Experts of a small language model.
Size: 8 layers, width 192.
Experts: 192 experts in each of 8 layers, 96 SwiGLU neurons an expert.
Training: a variant of Muon for the experts, 821M tokens, 6260 steps.
Below are experts of layer 4 (counted from 0) of a mixture-of-experts language model. Rows are named router (the router's row for the expert), gate (a neuron's input weights, with its number), up (a neuron's input weights, with its number) and show model dimensions 0-191. Each number is 128 + 24 x the weight over its row's rms, rounded and kept within 0 to 255. Numbers have three digits each.
After each expert's rows: "comes after" lists some tokens at least twice as common just before its tokens as in all text. This comes from a sample of Wikipedia text that the model never trained on. Tokens count by the router's weight.

# expert 140
router:116104088129128131160102139152108119108150161117113162085129125129127185124120081110152130120143159140124106151132130146066092131107180148133146087156096121091110101149119157167119181085179156145144106153112117104137121138120121145133101121152143071141139117132140125155095106102117142136128157125165119124128133106119096138132149174114154154131142176105113100139152122157129147133082119171107168120147162168133155126128097099087105124130113116072149124131146084138091121092106145077104103109121119133141172146116116151140125118150112137111114098131144176118157115121107113112
gate0:136198115086137111176141148122143115094115140133106120134128167139113167101118171072153137107117141101117110133151131070161119129120094161156148112120133098144062119095134134139109113176137129122144131113113174162158183133174132137145123090154102103167094112088159165131114133110120113128145121104109100150163115113138128149116144150139140137134125127115140142159144162133140116108080119144095132135134145145155116124147167124154129117158125159092091109101123146138145109107099120125100117156092124124113094100172115147152136140172120129125192141136116117177138144157106113104
up0:139147197114125151123088092096168137137113147128131162144121109149128128173141152099093148159106147120064106101120164162072121132149139106153105170171092157118112140116129129135128094140129126119140099126113137140122125143127117121088110078117160123108141107131122146082094124122144118111121144119111113120117123095110097135158138103095122124162116136136158165196126157134149095136115089125107188099150146159140125117102092091153083090123106146101114094123129086119097155146108121123115162144125158133093130070093130101097124101138119139125113129123137133145120135123170129098
gate1:116116110128125149087143168149146155110126106141093130137128108109123080155177126125145162104089064135118147140152114130116146158154122139093109119133105133150115127172126113154054143096110152130107109153118101128154114114129131146163134126112113175087138181161125123154108102136126134141090165131116104100134127167146107138141117099114073122111129140083092152129109140132105113167145178116120158155155119103088110188111121124164156125120116099102101147156145135116113136139137131163137156110123101112124164136162136121107140118161114132125142097102112156086099178088158156134
up1:151117085113129109130145120093156118110135149089089176139158168126109128152068148140114130119138115110084092169118128106105168116098149089105106121143115137084124145101093144123116149143121065114135113150103109115137144151116078130109114118144107155171149126146082121133128152140134136110151126146159119139110069126126124133108119166111142108077124105138150168146145152129126133127123126143124105102129120128098096143099113105108075154174162142140109135158150126072097131121139111129129125099093127124172114161114170141114092116122159145175142140102153153174135082135094127105
comes after: " that", ",", " to", " where", " when", " for"

# expert 176
router:101077110138136130140081121166092163090132174144109131078150102135137141118161124117149149144149151119105165101140100171102139113086139121124143109137128110088167084108083145146093159115152164168138130158109167121169140141086115130150109115148136129127151151152131087140098116119122119137186147099131105137124119070092096132165074144120106147144186119110138116117107145175124121114097128143137118119111140117128128113139078082072127127104125107121114164135145145144110140119145151100112102112139139100106183133139129123132099128146081132122119088128149143131127135110104120118
gate0:106112146130144170130138083169096150106118123127108125132124133117108115125106098120172135137139107125103074133133119123126137071137176120121100169174122136091108153155130156144089124163125110151079153113124139166155159134154148137113151079148139124134126161108068151137145140093158089116147150155122108124124136149153098126134127125171092100118144133105146102089114121163150168114152097137114129117083165091131106171129138125122138115178204140135119141134109153156089144152130121148140148147130133104147147123210113122140116120091114132122137136144095106104135100122125140120
up0:165151146113119143138099065137097159143114113122134110116106134095137145116125153118155135107128107161120091111107104148141124124129149159119169111147113102114141125163116144132141137128141081119080116158140124135144134186126142095105139115165102114139110143123101093117094160122132152149107134095163125135121103129156129177145111147125121198076089130128161122082147120131131145122137122107083103179118138129150098133107103164170165132073132133125113130105120123127113176075136153152183127113155146127073146132144091109146152161096115178137109134123106134143120122146173116154
gate1:151122176097146102135107158150144148120106163182102140180133099129080124070118158135107132112105154120094160112116136108148074129143138112133130130177122097123070136122104122164110125112094097180128103133153147122144126076134174145147102153116146134135141132143129119086078126147162115105154078112118097103133108121125090099117122156116131138126077154134113113114143109161143127078151143108167144142149107080103132128116117107124120110097117127139118128143179129130125159169114100174170101143104130112133122111117107123115120109128110089086118086126126121138144111131124148160
up1:090140125123092123130148151114130136115116158154113058133128126116147159113116141119095120112146131147123121134166130171136192138110143100130088127117159121158137123157134147131130125148104131115137125087175147084166108103102167121140107103130095066104151125118108133114130112108140120160105115140075096109152169109138132118159101124125120096125105106126089150103156157136171134132144096118122139120100115078167103103165109125124106132135182130161140170118135157139111067140084113107105143153153159147105133136155133108120136149133153112111131145145151097186089116106098094098
comes after: ".", " in", " In", "In", " New", " same"

# expert 79
router:063110104162128111135170145126106099154111123099128122122132122146151126174158106152137161113170140173124151140146157138124138122084153152100141134120147146111112099120111126126176117109160116142125168128146128126189133095101126162118148119110132071112127181112141127097119096124146137137147112121142117122156126124145095133118146121133167101173118144111093115180153102138147109106117100148116125123124092110123136113119100180102103143121108175099114189157135141122166131133192111143109110147154131126108140112138075137129102099189111151137141128159112080125157108112149111103
gate0:125147120152122187131159149111136148119115123105121090154182164118135158145108119058154126149151131122089116127137127108136199167135148112156131163157111123106162125137163116088104151144106111108079121116161112126140137110151091112133089162103134102098088177144141120155146096143115139123099154162135142135140165077117119150140126135141122097098166143124100081124132138147125123119136145089118126128155132113119133118116113140146149139136132120111109141153156127152159161091121131140126103139170085127119129163084125107090132143152134156125166109110119116127156086121106060083
up0:109137136152116089110112153147145144134153139135129155126153145148099110142096105129091130157097155085101101177104159157162095121100163121123086157147113125155130138148146130118139167152125115099133101132148167148081100150124115109151129118098105117099100129118113113115134099126090140111121133077136191129112125124117140173107139114114098137122125137119091113139157136177131168137100117082133121127090153139114078116117162131094113128165133124166149131175125140076129121115143122098136105127094141146156142085059171109135124090110134184170143136161133110104118134127118095134
gate1:098110100131151103114135085092101127135134122142121140112133103143117184150130128144111092118149113137137116078119110105106148113068108114129116163130120076137137100068108123156125139128130136152152124140159102099140109138113170145129129071134126113104126141150156123094179134172155132185198135124138119142154135107119117123126144109091123130114145142134104138105146131093185115141092118125123174103108138146106085125166142155125125158159129107092109175142127155089155121144136107136100118153100086116112144078111132099134124149116160120064109123095144152118156135136133108126
up1:127095092132103130146091129111115126126135149137129152127114089154107130135137072139144134126167089111135137106132131118159118151117137146099117117133113074093137162132112129137132117162125135079109141140137154129160127175147095177140133093083193090145152150092139125074152091117075116139113114150143122121099151150138146148154095098130143081156113107141102149102155133136092087137127133094118102105111115092172106111152161132123106109111176100104140151119120155114125147115110127137137145122146155130156113124158134164150147036127122157111117123080107136131153110140130108125
comes after: "1", " ", " (", "9", "born", ","

# expert 20
router:096139097173120131129113129119117149086163147140105111099125139127106144115167146169180160155154129163118153122155112130134093142151104128110123067161113128100167095107117125142143141107162149131102143152117143113110135163127126106152131120138173109149098146149128122158108129116109103154093141108128104157155132130099117131130123145099098157104125122125183120117102170143090088161111118135151118144103141098119142137094106131121091105125098173138093130136147112193171154091138131089121114068159140079108194110125113149179092109159135129128128123110138140154147115108125129142
gate0:160128139128140154106152088091118108138123148149157166186172121120141144120135103082116159135130065159120127131117145164123105119156169141108140150142126163112123102091104114115156157064180086139126105119104139128092165133136105127090136107168095085143112133123164110119120132085150116118116098124142149124145127144153101128138140153096103081093118141106135137143118093121144176161135111141132109154144112135113135128145104156135143143136103153140096120130142114096139145168079108145073181137146162170101139134111137145143105129115117145147137099136169151139158122169122136089
up0:127094089074165091154145128149135131127162126109147139168099156119155168169142098156125132157149155083104097130107150122152141134103101139146162140158093105128114122171135157140169143132113091133130125107166133134136111118134170118159128135144177094090152087166117095089124076064149148128148114141141133120116110130126129129146118140101108122178105106121105108139126079163156137153113127093161148128093124151130113118154132132090144156132125108178129136161150111131138149129118118112114185078139118116132101123140150135156124152154137125137144098107164099117134081126128084117
gate1:061087107111174135148127087136121116164122137109087133161124196133136111088104116112134122137144119106120119149170169090157111139140091143093150087108087109133110129064128094114080111142135090147136129097094117134146122158110137123167120107129146144112129135153161109138134155146097096156150110119145163105131113151088149172143117135076136150148168138139171174117127123126173125134145161135152101128123094143143095133155159123111124146142138116179096138111126141132117150114141116102107166124129163102113129122119121126133141123151126146136146102164083123105136120164155165151
up1:133105105167129147141113154130145169111157116125099103178138105137113151122134120134099119126152119113124121157091191098126127136139093142117171117113160176100134135059149136114110093130149109148111125162123160143114171102119168130130131110090110102137126174169139108172139086176136153120087079109135160095143112115171140107117113143116122139059168146115101150101127096129125119111099104116096113138132124123109107161186132137105128103119123095156143129128143138128137103148078167123140113112138129107114152153123122134083095157127082129138113131123155105138110089123108119109
comes after: " the", " a", " The", "The", "'s", " an"

# expert 37
router:142116122146147148133096112152122155090121126102130123085124161111143156151127170139146144124136148102101151128129134143079111112133150155158121093101104117110156093141129171132134189119109157127152148148124145099090206153124100114105138168146127102124094121136120151168114102119117144136155138094153099164124164118095114148136130111082116172116140085089144107109084136117064110161139119146089188156099152147113136103105153108110121150161118122107105150136157107129124125093110127085136081093136151131106143134101137125175116134136144136131124081116152137090128110118144118130
gate0:120086154132125125128125127080133139153110144126099149122125113126159135103072123148111114125123133132140121152147120145106148138118074152161122128094132134215096148164127127122112096118146145102149157153169132121139117169112130135174105147138177141153122153095103155138138076119110132117194107095175131072074068115092127117128149110157118136116099129115152131143132157154122156168153145127117133144149136116116164141081153151160109128155147165129136139132110132087168094137144153107102135098138098129090132117134106166109122146138107123130154120099129092101110118097115115128
up0:145124128122140108135103109163145172114115142141163140166121120134160143114127156123094115150105122141064083140116149168122105149105113150146145125120165207149110115135136126154101155145170127103118090095147153164110155131121119148154126089128178096180116127096104114099158153121088098100121103142116133109128114118137074132153075124147110135134118132139152159126138129118146087120041124124115125132181114150105137128122132087167144132109141179117104125133130143122160114153121115087124121134137120115154134175115134097135118168148095113097144103138128135120107136159147162127
gate1:149168118071127087109123105127111083150148093095111087127142130132103123110101140125143103131149136080153113167104118098119114138167127105122075178118121137159149118139098128174100101088135106115089136144140141104130120155086135152152119140166142170117082138143074125136116094150101133074109100137109116162130167108145156129112125126127148129129123144120126110120119137099103141129093162163110125154121162153100125151104127165163143110136159210112129124171132137122081121120088086097091129137121153146095099115133147097118123106107138125121148115135134110156129111106132154109
up1:113138114141131141078131123147163148117162125128132116171128150164170147113115144109147125134066141109112096200164135154099099140136106137142111115109152115095136134141101184090116147128171114102101136151116162127134162153097137139138099183127155109131097088161136142098134155144159106149164128156061139145137142139106135135167147161123100168160136148082109124109149159087129134101148156127141110107146145137102125126151124175113127129141126129149174152112134104122103119129123117123175136156139126136141123108126136143150161126183111158168142132089137103176147095129116142132
comes after: " the", " |", "|", " a", " gold", " semi"

# expert 23
router:086069148108154153117112109199133125099122119120075129077143163096117142135158160109164130156171146158125161104132150131101144153086100160150140126097114110091136072101125136144127149089157141136117141114129184112143111143113123108140147148126136130144136150138100103122127151113166093142124128134145122143163130115065117146168125161154135151128146169150135152131131161137107115101083118178101125142128150116112095133143087102126114132137132099109092149118121153136094065123107147125096108132131143125086146147140095093102104088159102151117151109132150129149138150116117133130
gate0:151134105087126068102110101133118159167174119162173104122148130142160128121123150128122154135110137126124144125139126131124137131134122134113164134128127113129135107141133110124158123122101110122167115154114154111148185149116126100162175129177108108121071116195110114177117144081136130115078130107159101170098126131116156139145122102101199172136146125167124106094114132147111167170178128149144161140137115088139125141148152125148150136109148145139132136124149141133105137111143168127139118149160096131148184148123136128144141158130154159122139102168150139114146141118188101114
up0:113122140086131095152125092150180104134141131144108130153108156195102097138115148196157099164148142167144119091152168141134137090107146110077127114109121119143092146140129124111123122148128103094141141141137164116154149138101150108134154127123131103139093112174122114106109090105164103125135080160107125086158124133107108129138087095132135108132157156114091141127141118090128154158092157114070171127106162122120112172126086133153163166147106099168158117088118139106145129116105116147123099129149131127133121126091118176119158101128127129131124117115092115159154133113134134104
gate1:115158144167105113129150159173203133150168191120142120113107120142122122117108112153127131097128143119153115121120092152091123150145134089102120128133111152107118143149163112184115128086113143121118152140143159158128149173155154105122111115171105060144141146178181158130120139143145168159100171134113090105144109079110143135123129108122137116136147133187174141121121131156131113112158090162089136135136154080147144117142106097137115123116155174115112115142144137100122135112149146082145118130117128107121164158156175133108118147133126112131137124153154138113124118102144126152
up1:122152151147136151105123135074131125142138141138110150095122134104137122107138139114118103140113097140123148120093103104100146113125151138118129122138142123127097159155130143179131088143182125137139154104085115161167170146099129106120180092143112087116154151133115132154086144165156147178164120152154166126100128118127122125134108188124139143122145155191108144135089127141143152141124117175156170082116111127193113148137158138161129196136131143107137132144131099104119100114136124131109146120107145120118124164151116136167112097146114126098132145108133076058135113116097131130
comes after: "1", "0", "2", "9", "8", "7"

# expert 59
router:183122126157107153177079152140129174073119155132103146089119087109112177147160159113121145156109134116143115109140132101115082081112132149138115151150123153101171105106118154155122143130166149157141110144131148132128152137111106092123178146169146127135140148123130148183152115135128130158150093087087094149118145152141100117107131136119127123145124137109122107147103126167123121138126127158110157122137157119108117106085080115096137115130148136171127154144165089137110144093146102104151152109139114075123158167123159166151080147138126143100134086132136145145098103154138126127
gate0:120150115125122144157102117125107128119120109104186120142106102151133097155085127113117116128162170111090167163152126167107174144134148138165151113128192108127076134124105138095139132112144095153177140132102140073098145174135169165116165121100154158137108109104106156131119085138143126167143156100153156126123153108138126139138103142126116115065164117103119135077109132135104168152112138176142143115120139095117125114135156091125113165123149141134141160131137130150186129092117113113088129117162136105111111174104125150122112105131121083122110118110146118120157141113149114128
up0:170084100111124115120138163114140133115111133115142140110118149141108111089132131086157113108152115164090064147144137112106119156125150105130115127161160119116145146132163120081148154151098105119133120116125169113094150157151126125115113106106153100121106135125109100118137146150134092112106145151151123134142137090112121125111157131147151142155132114164141143159100162107115107140135151150133134128134156126125092162111129127099169168141176105135187133180168115148122115113125132110142102141171116158131149110123114108181125152099165157067183096136157106119118143083198162133
gate1:136119093124099158146126145132125139132141114100109126103154149092135144117118135114144076119107166172125082134149124100087100150155195120137088136160129158080112158114149098135110132135125129090122091129115150109109104072124117107096109131148134067150118135116159120134104122141170102120109095140091121124075153108135110128144095145115161111155104126112135128130115165164156124137121129107106147179133165122140106124102144133116163164200147118101099139107118118160110131147090121086116128119109128106179133132124132084183143106128126130081117166149130130127114106106102135101
up1:134137117158079134113130125088097121151129121129134129123108136143166139117132141180109111118111139120092133146107136129202109159090101191159141116129149112104116152126130117061140094095092125129123111140138137071155109185136132090077111164152115150137114160125156163134133137106160141117097129150114140085133152110130137114096103164113179134128135136134148108127098138141136117099133161101112112137119149145095104095138103120130092160074118155118156134131126121141128157124091134119118120133117159137140134107121126178186135150124203148108169118101157117147139111134142148125
comes after: " to", ".", ",", " and", " not", ".\n\n"

# expert 153
router:122150122161117121135119131123118167091149141145101159098106122143097152087130147143179152147164146107120135121161088126103098169142098120124093098148113113118149099121094148168137129099166157106099124151103166108126151147119118144145108136134165109140094101167139103142110128132117102164121133128149119176115132119098134148126137155090095151101167130101172129137087187144105103126091097140131131122107141114140138122110072128082109128158122162162111160149139121157138110098120144090114089095134148086139182136097104131178100094158115103112140127135146134096123105093117130146
gate0:086191103103161084132154142152131112131134140170110103091114135108112128114199141118108098097088146138132144150106132109063122167154112130131158112117165098133183134121108177106102114107109137108149170106169096091125127113139128140132137154141163088121136131101152146157132139129146113173140084117142112120154139131140149152167131132142118158088119148124117085116153150126197136166133123153136098121119116120108143103127129112139150144129130131097121123116148150165110116131098079135143138129164131123170118122142097132143143126117127117098125177187090146110132110164115117144
up0:134126109139125133132136146150129133116152137117088168153101088117089150167125113142120102149101128087086094095139150143149151127113148129142141120138109136161112107111119144140128098130149118130176123093104144108104105191110121163099121124146105164128184134166102136117148134153161104133112123096109115116143175147142113131131092126069141139097138110136109161132144101166150116125146137158150087174181134164098154119146130162099137083116152161121139141134104130109160147112149107125150079115119126133109167180107160153134080108124081107093122141135138122080137123094102113160
gate1:154124180119122119079098153136114132143117122128100117132098111108112123099143117110090104181097141100129145143163098156097143115091145140175131145096087163103133118143183122136115094106124123162123081116134128126154139098136175118150124125118145117131137149184130159111115101184123106146094122119154160165125104107153133136163146133105169123182116138193088145153141136108131135127118108119173117113124132123136110147131113095154158110099149146124161138119116104162122108150135125133118126162162092153061149119126128091159166133078132102119129132124147123121160132088121109154
up1:120096112135112161130127121132106149068142122130133107144134139105139070107128125109117117124122147162149117100163134123124146095120136146121160155118121113088084146147109125117141111135110159133144133088173116161159110132160086115172144109123100155101142123147150140112080117118123105127120142099103163149137125145139098147125123149134107115148175132068130155151168118130107075152105144161097143150110173170141136171080107094118120157131157156085119150147088125148173101122160114168129141136133115134139140184117115155156075120113094102112154086148118149123119112101153124090
comes after: " the", " a", "'s", " his", " an", " The"

# expert 54
router:128104102144116151098115152116098132092144112135119177089143129088151166128141144106133134127120134154154139099112111171104116141109150184156128095127121143123165124118103096125139118081198146140111105132100159078108171154118105132131151129148115134115102135140141153152126133095130141150122164088123123139148151109139108102109164146087121168118146140063136070129128133117076129120129148126101115135112147155134127131171114108111117146145147150149117177148126109154140103106123168079105129114154113100133163117085111148136122096166114135112173115137159157113087118153148125184
gate0:120130118154132136094146133097131146152135145147133127131098150146175088118158106139138132098174156083128097157095166139120148151115091135139116090140123144136152162100104119122112115098165108106086151163109094096146134098126132111109183104135136098096127154144138184134119136109129104142117095171123137115133107143134088106105103135116125124125117117148175183148074098141166158108155129123130135156128141108128107084130094131135146113136129095163147140127109106107098152105128102173131116129117117119107136114103156121114105087153140153182141115128127110173138078068154177144
up0:156152129108158124176137078105138145135153127107154143091092177105115149136108117136122131134163149158132110109101137142123151134128131157095140089134147108140112169114164141118167124141175121155085165136152123105170138127108111150116119115113096150134133107114158146094096132133153151156159140119181128146168116073091120129193089159114174148134147134110148089113136146117136144146104095110135143152129091145123139119144137176107132150137116142145129111141155143135083137133119132138125173122137098094154096158209141103123091166157134110139126166144108133126081117138122139135
gate1:122145097148152135130132116108166131126143122163110131133139173078115160077140144138122129123106118174183134158144155148127138117167166110113131131111098141104118109122179141130112117086162142125124113115124098168098158150151110141141156135120095102162116150163173163145098070132120121133126122129154121141120144166140160141108133120132120083175147145100124114138125089148184156091131173122139108149115118133137131135135177126126105132112156153140123092146128117132128140116146165085155084137106143123163114104070101119135165153062126094085139127117145102105143108156118141103
up1:131125141145085083121117116155134129130089135066110123152096126106153133134074111087114112132119115067105112121100122129103110123099116086140080118150119132116095144106161135168125172141115151121146193175092143114086146149117124179157120082121112097135087135124135146143161126105124144122112108133117107172112132100097106157131089094153113130128123094140146094141133109154134112169134154127123105144129110098120132128165096115089151158113116124148154125129090149183112125176122154140107106167089117100120177128148134139106113135121133155154125087110117113134114111123100144100
comes after: " was", " were", " be", " is", " been", ","

# expert 73
router:118084117122125162123135110118102094089158170104112150093127116075138137154121093125164163119117152131114144115138110122102112114098141127150140110117093094108153071161112171147125148104154127151121176115130150135117183134154127137115165112150158133121133129108125118137123091091110112141142128116142156133162146123093114096121163125149141177105173108120160092123135136151127128156089133124080131162130157145133133127096085109095116148119126119104092168169160154150159112124121153108086127115156165121091167133115094131116102054121136157130135120155186159122119137110129124142
gate0:110091120144146102154089140181120153108145166139115115098146108117127124124144142132117112069143076097167103156144125077148125131133120092116157113097111063170149132170096150131129091150139123138136143116169124175136113112131174109109133156130128136119148181100110175106091098146110112129131147113072136090157152089109148089125126118118115155110123101147111130163146102099160126152128105133128120136146100141128116115134130122136122140122136076148163146094156143120180102147124100169097142110120142081111147138132134128147094112114111127164111135171145135135088111117141092118
up0:104153137179141134144138148112127107132157110144132123108111109162169102124137156090134147098162124139121163127125095099129065117149100179114156114171136135146110144121114055119096113117168121129126125141147122086141134077151117112154166166152158111114149113103128174130119144149107151135140141119125129155151156105097137125170149116107105129115156112119159131148140088097112168098106116161144142087088122095113113146101147128161097157139119135128156110174133125133137124118102154167139110119176127150118153119162159112115159115135158127151130128118133094146118149148131173050
gate1:087154178103107101155171147130123161159122151130103144127101147159133154115111140140157119106118104160147156152143155109155124076121132177115124138163168096095119131132143149133135149138051185135145185113144147164113154140152140122097106110124116114107148130165143122075097120121148156092102129137167110130117127097141086108115138132154147146131108156138145156157118126133117156141102087121099110149122119124166136114125145172133116117138148103094123114128103123074129156118140155110140123155134106143095099146122130097118126163108123095145145124081144161138150122169138102062
up1:138127143138112114137127114172116118124133113098142151115102142147126161095110118146109164096132120154144153160162106133108055104126085085156120110146142172085133094151133132108093128150091182113163108123117145133106149070131158128106138095086090141128143138082112143114117168154154109150115094122172117107138138123104121126167149123142085096135158146118176093155131135163126150094120088130117154096118112149115174115121127150114110158129132140148138100088110158144156119152096144108137094174143134100079117129119121117125112121134131154159133138130139166110104140160167127089
comes after: "==", "1", " and", " the", "Early", "–"

# expert 57
router:106133093140086095146115134157165136128106139106171123127120124157148137170135138083129116121113170133124153176159139128115150116117158138159155154106135071099106082147138175142147140142107098145154154118126138145154136123112085155096169128147141118113135108099128113175138124116145144116114110129155121152123114119125104119152121141116119133113122169111144146121093127141095099126121082112133143143154143116135144179077156092104103148118127159100126140111156103134098077096146143112130134131159147152078107109076107156101102143170127133152163109163137080071113123154139081099
gate0:114113167085129135123128170115122106089108116161137147080146137141117139101107113114116128138131132081122159147096160121185109116134108112097098166165112142139140106142155127109138109121082138124117120143139148112056091108106148167137093145144132113108080142137136097138118073095137102147124124119128124130130115127062148124133156154123126098129103108135175130135108140177144100164129107140136131108130167111117183161109097105164148113116186163091133094131105128172138128160138147160147151158111142156102155134110115135130111127108124155138105132180154097147108148168111127118
up0:119123104121142121118128115149113122173114089120107148080109102146136101148128116084134140163096125140099142092181072173096067173120113126145107105122170116154163113132143146191138115147126110128114088117158098146135094117117133137105116143112109119150132070123123098139133138165113127118142106146155148125149108161117107156152137147074130123116121104122132182126149122100169120137144143107153130093054116149149133084138154167123133124086146126124095110181115121112079112099127140146133157148136105115159140111103133119164150149106133104154103130130134109111138155129153100142
gate1:105163126153118139150116109157134141132110162127100114104118137101110062169141136115183128111140138116165063135141100134105158102104142127153139112127110173123131119130107118149127171132127110145133170142159100133147144088088104124124143105115101097112145148079148161078074109094130096115170095106124158111143149133113134138140108175159123153114127143136073116128163172086116108119137125150142132120113131134150161154120116107145131100165158149110100098197103117144146110091153155124087113129137150131121130094141121133132139112161107128136126136160101088137104093143090142134
up1:084129139092091063119126135124111154163099164127136117167134112074118125138138141102148109134129101102171128147114134104161119113150127132134144152114140134139127143116129105152117113133125131117141142130156150085134104159110142148094103124108158126100139159127148114097116136089097130137132079146129144097151114120161116108134167113113143162133116168138139128134124176092092098092120139152136123103128121099164120166152131137150083109178162134133094118162184141135153101101166170126092110125118136142117154120148087091114127125175113113122129101196150123074119100090157086128
comes after: ":", " ", " /", " |", " the", "-"

# expert 95
router:095100120165138149165120129106146109102143152084114183139113121084181130135124143121122151114150183162154118159109140172068105145134148110129155122171117132109117112148141134121118146082182120115111118144137178124095199124106102062119122139164122138118105144104113110154139111088135148127108133092135160168163145120134098124113140151147171133133118133070103102110107129146095093155161109136080144152149115124157139131123101112092105104114170164109130132112165133134128118123119132113106104109120139132123139152130126164141110136126092140101165118099132150145111136104116110134
gate0:153105123132139085103131132149134125160135128125148118175124112118172138174163141134136116123120116104112146147130159131122123111139134120131131130121112134140144099135159137168188098121150162135137158111130112121120127136091123156147168153090140078177108175105118145098111136132111149177116149137150123161110114085154139137125162103168130160108157124112181108147156115116150120125166116166109151092112125114116131086087145100138164117124104126131133095113070114109076130104138177094181092141116087088102140138106098142134113145151164152124109170138124098137150113151099085127
up0:141100145098136125088089088152161147135137119131161159118149113120105096122087139153149108093135134132172124118097115102112132133124139121094143131122114122111114104146094123198091133133161101124119154164154129126153146112142126139183099122162139087102135111160166133135119145151146093054138130145145106140170114153142123120159106154128168108118144089117091136157175111154174118114192131160135128110111119144115129123137114120123119108107165169125135163134136156184126092111097155110127114090109137108127078158164109148158136084140107120122137112125162095109142132112115135103
gate1:137140101149146136099128134151097133146120169153155129142140142140156095134163090157143158139140127115104107134127148096125099108133119094130165116146134142193133108149176101124106117120162116096177153068113071141110130160135116083133121156113101093106118112135117085088110138088124126150098108134162147105181174132123085137150145151146145124148139151102177113107155086152115152154118177115095128146147151154109109099122169138139143168095137076120132121104133136121135133149100095159147109113141128165119130116139130137138132142127081122126143126119096144094108120104080147157
up1:131140099136101106115121125135138144127131122098150121132113167069119162130182120133137117142157147123123113135118098106143117131170177080173135099137109173123121071160146122123108159095136112185124108143138123127097106114124126172145145159105164114138099126128155116110149093107097129175113149102131100075144154115101152123095105111118111122142171167147145140095094018119120173122132155096122138126128148154135114122133114132131128119162130109129118120148160107103143146141144128157118134092129069141144143168134122114108144100091116109143102129130135113134118107112079121135
comes after: ".", " (", " \"", ",", " where", ".\n\n"

# expert 28
router:143100150171100140158110154110091169102138118124086154094114103092112151119150135121167149149127137115144093066116091131111092094104122148135079147124108146139134122139117132141140113103169145168102100134121143129144164124137116117146122150125160131097144168145126121172111086125102154160120105099116100182107144115143128119093163149109079165116152160097139121144147143163140143166117143153150145122115146117134153108088105125100128141145150112141117151159153078136100120101156101112113123074147115103146162168120079148128088156131118146097138143142124138151140099173137119164
gate0:167130122114137129108151130060131107104143121111120147108173143146163128125150106133143142116097156126186142123111099143150097138097144130105124135116129146149106101157109135084098161131094101125156090154123125111119140125099141128119090184116111117136136137076115106162110127124127091147174138141130150120085135136099121160125139078098147139142112087172140120138164145123136155133098102104096118126144086077134127090103153137132137081136118103152157180123168129100075116146122153071164165132129110114122155098133100128127132145109128132129133138107160160127119141189124147095
up0:148126159126146106092109120144123149110111167171102144131105106164105113114108168105195122169099089164077187139140107110146138107144144162137146119105166107140110122126133130176123119155139117145126158120100148163097107150129135146144117125158114151107087114178110152113115116135163158111126138122134099114086170098131102088172180138146126177117111129124141138145132137124105118148127113120153180159155121123130099098107115097109132118114150121092079114126152153154138133115149113105112137170148101162188095124122131135144142144156125093102106112135176105132140128110130135157
gate1:140072123133099139113161136150107155122120117107151140106165133101118126079122133113161105138078150082140120142149116134159126154090083121128146128122140149086190130146150138107112124122113140118099134124124120118132150141083133068099135098113099118119134114147143115120137113108107124147166100140159137156104099105179125157128164141116137128096127146131124148141127166128135110129120108106139110193127160106105116109193175144125120131120100101139129107117080128116111106130111132054088129133121106108110135095132132132120138151141163160150052143144148124104140104137082165086
up1:114133110130162125124132145157133121105162136135179138162156130091144118107101152096088091102100131147084128141124169098137135108076129161128124124105080136126140070142133084095116136112140113140143108164165124158111126168057120087156119120175106105152142111106096105165136127139108100125128095147176137135118136128142123105136069136148097129121096128066106144101133137134153124137150118129110111173121130109105099126090161135097150165137123148134144144160123096166111087098145109096088151139118133118137095144114099124125139117093145115110177126126150120121109096131130159132
comes after: " to", " and", " he", " was", " also", " who"

# expert 67
router:135134118137113133127134154109104121085130150136098144078124114131127157076126110155167172172145147166096157156137110124134102145157104129160146085169144137101167123130124141130121162104129128145133111143135165134125150140130126126134107133151162089155121151142187135164109097122099110143131116107140122144153169126110115126134116135067143181130151123088129091165112151147122096154120120150132165161114118080115120092105120114124149153111101137094126141143151112206129122117139134097124107066139117090132186155120126147144106124155148103107125077120148174120160106115105122143
gate0:135123117116151154141137131111119196143137116099121105129131132074147135111161117164176110135096132141113133138118168117122134103151094119130136120114151114127073094174069141087155162096119171106111133122104157105123109118142132116141159159158147108145105078152118125128129097163095129069106147098141127113108133164160127111161092142100078168144138128131139120148152129144142128110113117128150123165144121150099082184168109089134173123145147151154113125124133118128146120096098087124119130166111145099128119101098140140123133144097129148107140165177174120116162134143104119108
up0:149132110141089112136133148153152129107100107105148179141101159145136122136129078130117130119140121117092135101143099145159102182149119164156146128116117086149123158087128124191130149176118091121149108134125086094090140152106123157162141157158093103125121133111116137111103094102111145138116164164159107129084145137117140141120134118131131116152120172126151169137108152125118163132098097108102115110153144126123130095116151123104146150134080104098126118167149154124108114124129150073112162109113184181160166120132137145093143117092139134153146176141141125098078107133136159133
gate1:128104150137124136144121126120118117116173147113132118152096131154133105141117130130138079116120103091149151138149121173100185132168092131143111131130135100123106126133122100159128080130138079131110187159144152137143135149102138146113137100140095088159095135076117108142146143126135154147092144145117118177124139143125179125069166146089148140153193119105055099153164088126135108107156120118135127125148111110112067137081135140113130124167094146108096111118126117144156117110115104142127167134128132106130127125128111131184117148148114146145092135100133163129140133120094109161
up1:094139135163192158114077134152116099147108106079124122080120161119123146129125105131121109163189105112100139123126107134141143160165140141120075144160093143165116121093129104085119153111133150089152159136082091133124144124135151114105165145133143132090131126141159115092126169106134107135131118097115135146141137101102142133149110172142130117121152128146116139122125112093112166117138136124171126150099105092135146151115123133107115120077151164094121135129082127135160130103130166130099088115122082122133139115100123120091100145169087144145089086160103136120143146087092101143
comes after: " the", " a", " his", "'s", " of", " their"